Weights of a small mixture-of-experts language model, trained from scratch on English Wikipedia: a softmax router.
Below are experts of layer 7 (counted from 0) of a mixture-of-experts language model. Rows are named down (a neuron's output weights, with its number) and show model dimensions 0-79. Each number is 128 + 24 x the weight over its row's rms, rounded and kept within 0 to 255.
Before each expert's rows: "comes before" lists some tokens at least twice as common just after its tokens as in all text. This comes from a sample of Wikipedia text that the model never trained on. Tokens count by the router's weight.

# expert 20
comes before: "\n", ",", " and", " =", " (", " player"
down0 [186 128 104 152  98 139  98 111 126 137  99 117 144 165 155 138 142 120 101 107 142 102 167 118 149 101 136 169 140  98 129 129 138 123 172 113 131 118 130  97 100 101  97  92  95 141 103 111 171 126 118 137 149 102 110  92 157 123  90 119 141  83 117 126 133 102  96 125 116 148  89 108 115 164 118 139 143 144 144 116]
down1 [116 157  83  93 151 140 147  96 122 124 151 112 137 109  99 164 133 142 122 121 161  99 111 175  94 128 107 131 123 119 133 125 161 133  95 113 110 165 123 163 192 129 118 114 132 104 133 153 130 132 148 162 134 140 159 126  98 138 181 166 100 126 114  97 128  95 102 135 141 139 142 135 142 119 147 136 157 137 122 159]
down2 [125  97 105 128 145 132  66 118 111 128 109 111 138 135 193 121 134 144 119 121 126 159 103 162 129 142 147 130 132 105 139 158 121 114 127 149 142 159 130 107 130 110 144 119 139 117 182 127 129  85 159 156 157 148 140 126 123 135 173 122 122 111 128 101 196 111 137  87 141 102 114 140 137  99 102 131 149 120 147  97]
down3 [123 101 119 113 149 137 136 139 145 114 117 116 137 144 147 135 144 157 137 120 118 138 121  86  93 166 148 132 150 153 102 125 124 164 142 123 151 143 155 178 143 189 135 175 133 137 153 125 140  97 163 115 154 148 124 152 142  88 129 176  97  94  92 137  85 108 165 124 121 117 112 134 140 138 121 147 150 100 111 133]

# expert 16
comes before: "|", "\n", "-", "==", "The", "==="
down0 [ 95 125 122 121  93  77 117 171 150 123 113 115 157 165 140 120  88 158 141 142 163 137 120  81  91  96 134 118 108 133 135 135 120 123  74 138  98 122 176 112 180 117  88 163 103 105 133 136 152 108 120 170 108 100 143 103 106 130 114 128 157 100 110 128 110 115 109 140 146 167 106  49  77 104 165 128 133  93 155 112]
down1 [ 75 143 141 126 150 127 160 126 105 141 138  99 137 129 113 127 112 139 130 157 152  99 116 131  97  84 112 131 124 136 114 110 145 175 136 170 117 138 138 162  94 119 146 102 143 146 139 137 156 103 114 171  84  86 133 119 148 105 134 142 149 114 126 168 124 169  84  81 108 133 137 107 159 115 143 144 116 135 119 110]
down2 [172 122 118 148 119 123 115 125 112 133 103 102 109 107 117 132 139 171 130 114 161 142 128 101 122 144 122 122 132  97 132 116 136 121 144 161  99 139 112 130 137 126 127 115 140 145 125 136 131 152 145 115 149  68 106 122 126 110 162 142  84 135 157 137 115 147 114 111 141 174 142 178 152 173 167 117 115 129 106 101]
down3 [123 197 150 156 139  96 147 153 141 116 154 145 142 119 131 115 157  53 120 149 112 142 127 148 116 153 137 126  98 120 108 115 100 129 141 124  99  84 142 121 157  93 104 154 135 114 129 114 146 119 130 145 110 151 175 158 133 147 142 117 146  63  72  83 130 157 135 114  93 126 114  97 152 115 139 151 140 101 118 163]

# expert 6
comes before: " |", "th", " years", ";", " m", " km"
down8 [138 120 106 117 179 119 105 139 142 128 147 136 133 124 154 157 121 137 133  93  84 207 124 106 127 147 105 119 145 123 115 141 138 169 101 104 127 129 140 111 114 161 117  97 157 127 113 172  74 151  99 157 186 132 111 117 150 114 106 175 161 166 113 152  71 132 119 108 146 170  92 111 124 151 140 141 125 160 149 105]
down9 [ 95 147 110  99 112 151 110 116 115 128 143 132 147 168 122 138 132 137 106  90 146 132 116 102 140 134 133 143 155 103 127 125 144 174 140 121 163 135 145 137 117 133 128 164 100  94 142 135 133 127  72 108 127 128  92 140 159 117 133 109 142 140 141 147 181 191 128 134 160 191 104 114 187 182 125 142 128 151  98 146]
down10 [168 119 163  99 139 156 150 145 132 135 135  96  97 112 122 125 140 136 106 109 144 142 118  90 121 102 114 107 134  76 144 106 110 113 136  85 146 135 161 185 110  69  94 101 121 129 149 130  81 120  93 197 150  70 149  93 152 117 169 141  93 115 117 140 173 114 135 121 116 126 105 107 153 111 147 157 115 139 106 133]
down11 [ 99 129  88 123 155  82 149 154  93 102 105 182 173 125 154 129 126 119 117 124 151 118 118  97 123 112 141 122 131 159 100 113 120 160 172 100 141 115 135 174 155 143 141 122 125  92 131 114 145 130 104 134 136 137 102  93 158 158 126 106 140 126 166  98 145  94 177 127 103 101 150  52 149 167 157 136 153 163  94 143]

# expert 18
comes before: " and", " a", " which", " but", " who", " including"
down8 [147 168 135 112 156 120 126 136 133 120 120 121 134 124  86 116 162  98 129 167 109 105 134  74 144 147 175 122 133 118 135 146 163 119  99 127 122 153 134 166 110 131 173 114 119  99 112 156 113 112  97 148 117 187 111 128 127 114 133 161 115 175 134 119 123 132  83 103 144 129 129 139 118 163 136 114 155 133 136 111]
down9 [153 125  91 131 136 137  75 101 165  83 149 145 138 142 149  80 141 126 141 155 130 160 116 159 134  71  98 118 128  85 119 119 122 118 141 111 126 108 148 115 158  97 141 115 121  89 148 148 113  82 128 124 127 120 139 113 118 101 105 130 118 135 127 157 135 146 166 139 105 124 122 110 164 147 132  79 119 117 153 162]
down10 [146 127 129 140 131 105 123 150 118 142 149 138 133 124 129 149 122 152 102 108  83 122 139 137  96 126 137 132 124 100  79 101 139 144 153 200 111 115 120 130 143 152 135 119 112 103 118 107 106 102 142 121 124  98 157 147 134 112 143 152 119 108 148 128 127 170 133 123 135 176 137 109 113 136 186 118 177 121 140 132]
down11 [133 127  97 138 135 122 143 136 137 166 144 102 121 142 119 149 157 141 121 138 169 154 128 170 116 115 129 144 129  99 136 159  94 117 100 162 153 146 163 124 122 127 127 116 136 106 152 148 129 127 113 144 138  75  93 125  65 121 151 141 159 114 104 111 127 138 143 144 164 142 108 106 126 118 116 121 103 114 157 146]

# expert 15
comes before: " |", ",", "s", ")", " (", " and"
down0 [169 116 129 136 120 118  93 129 135 132 174 153 100 143 128 121 126 122 166 108 124 165 143 103 119 108 118 125  74 117 121 134  86 111 139 106 106  73 147 115 152 145 170  90 165 124  73 113 112 105 141 153 106 157 109 125 129 151 114 109 163 123 137 122  68 141 127 172 128 116 143 154 129 105  57 147 166 122 182 127]
down1 [ 99 116 130 152 145 173 131 143 108 139 129 159 125 124 142  82 104 124 117  94 145  91 158 147 122 126  86 112 126 108 138 121 160 114  90 109 115 105  91 124 118 123 129 127  96 159 128 109 107 133 107 162 117 121 113 119 142 131 127 109 159  87 143 112 131 133 141 149  97 126 146 126 109  97 193 113  62 101  58 144]
down2 [126 162  81 136 169 108  78 118 139 135  89 131  94 150 122 101 114 155 113 116 146 113  90 119 136 150 100 112 130 132 111 132  88  92 160 181  81 102 157 142 127 112 127 129  66  93 144 119 121  85 139 119 152 143 142 123 119 105  76 138 127  83 119 131 105 147 127  68 106 104 104 126  82  85 168 103 153 147 125  98]
down3 [137 155 149 117 114 114 146 137 114 119  97 137 136 128 135 133 158 117 136 115 145 153 105 105 140 128 128 154 132 111  89 150  91 154 129 134 117 132 143 113 153 172 130  97 102 120 110 103 121 118 123 124 122 106 122 140 117 143  70 124 129  99 119 134 145 125 142 142 163 143 149 125 157 105 163 117  90 139 167 119]

# expert 22
comes before: " |", ".", ")", ";", " (", "/"
down0 [140 131 105  90 143 149 101 145  61 114 124 154 144 132 128  90  95 118 146 152 138 179  86 126 130 124 114  91 136 134 172 151 110 149 135 143 121  96 127  97  93  95 117 130 148 115 128 123 139 166 111 138 118 142 134  70 120  69 149  89 143 133 110 120 127 122 122 136 141 123 141  96 125 145 158  76 139 123 131 130]
down1 [120 145 152 116 147 146 173 147 169 139 183 134 142 124 167 185 134 108  87 108  82 119 127 150 127 106 119 119 190 167 106 132 109 130 124 171 172 142 125 122 146 120 146 135 119 129 131 147 160 130 119 152 104 122 159 118 109 126 110 178 132 155 166 125 169 124 135 141 112 102 148  98 137 135 149 135 128 129 149 150]
down2 [120 112 138 112  91 105  98 130 106 128 150 129 126 127 102 101  54 121 147 128 176 142 117  85 122 114 146 127 127 143 137 158 160 141 123 175 161 114 138 125 142 115 139 130 118 113 140 146  93 146 165 119 150 150 126 103 168 117 166  88 118 156  97 109 136 129 122  93 140 133 133  69 143 169 194 103 156 112 146 105]
down3 [117 148 129 157 106 151 121 130 144 136 119 125 143 122 138  78 114 152 141 132 107  95 160  94  95 147 140  96 133 123  98 132 147 118 105 124  81 130 150 203 137 110 145 168 114  95 129 128 135 131  95 172 119 107 125 140 133 107 190 158 149 131 105 113 105  98 123 102 161 123 131 142 124 148 109 142 180 111 104 130]

# expert 14
comes before: " 0", " 1", " 2", " 3", " —", " 4"
down0 [138 122  98 125 136 149 163  92 169 140 141  97 166  73 182 121 113 151  99 159 107  77 117 170 105  75  61 142 108 151 112  96 138  96 113 173 118 108 126 161 132 150 138 102 154 181 178 140  96 123 127 136 133  81 143 144 120 149 134 126 131 109 119 148 113  89 167 129 152 133 149  98 106  93 121 100 166 160  96 140]
down1 [125 145 122 124 118 135 103 131 147 116 157 165 137  98 120  97 136 136 165 131 148 115 110  68 161 131 104 169 146 117 106 132 155 156 144 154 143 127 171  99  80 141 111 124 131 130 142  91 103 120 100 158 119 120  92 105 176  83 157 123 173 144 147 110 140 100 101 107 127 171 132 125 140 115 139 124 140  94 127 134]
down2 [152 100 125 133 137 131 148 148 148 102 126 125 102 124 174 125  72 132 103 160  59 120  74 137 149 119  95 111 113 140 128 111 160 150 175 136 167 176 125  99 131 136 133 138 143 105 148 115  92 153 113  94 171 133 137 156 152 113 113 126 116 127 145 154 165 138 110 132 160 138 120 117 149 107 135 151  86 128 155 138]
down3 [ 63 102  94 134 131 156  87 153 104 125 135  96  96 127 114 121  93 139 136 137 163 138 147 118 148 100 122 169  95 108 103 132 129 136 163 134  96 116 122 123 159 141 152 135 102 163 122 134 124 142 147 174 111 156  95 128 129 109  82 155 122 114 110 103 112 119 121 152 126 106  98  69  91  93 140 133 155  93 127 149]

# expert 13
comes before: " of", ".", ",", " in", " was", " and"
down0 [149 109 108 119 104  99  71 178 126 134 122 152 117 114 126  97 128 141 163 106  82 129 148 138 112 130  88  82 138 100 142 116 108  94 121 120 163 137 108 132 178 146  83 146 143 128  90 110 103 101 156 127  78 147  78 101 138 124 132 148 100 112 105 121 122 124 102 161 159 144  98 191 111 137 133 143 123 135 158 114]
down1 [129 139 126 161 131 121 118 127 139 144  57  97 134 159 124 107 121 126 101 115 119  99 132 162 121 112 123 106 118 156 106 113  74 126 120 182 126 132 138 114 137 142 126 124  91  58 140 123 122 105  92 147 170 144 170 148 143 126 113 181 129 124  85 146 133  96  80 147 206 140 131 130 109 148 156 178 106 141 138 161]
down2 [ 48 127  87  91 131 112 169 114 140 106 117 107 138  89 145 118 130  87 122 132 149 100 181 131 152 137 148 168 126 139 146 112 157 123  90 181  94 141 117 155 100 150 124 123 110  97  95 109 117 174  93  94 142 142 165 121 138 129 136 115 125 123 114 143 143  96 154 127 125 136 107 114 105 105 138 135 108 157 120 120]
down3 [163 119 137 139 119 121 121  86 110 151 127 157  87 150 118 148 120 107 102 142 125 111 128 165 115 120 131  97 118 116 120 165 161 163 149  81 149 159 104 106 116  87 130 149 137 160 117 119 105 161 127 132 134 151 146 105 171 106 140 135  78 125 125 134 140 119 156 143  73 147 110  93 159 136 126 133 140 191 141 195]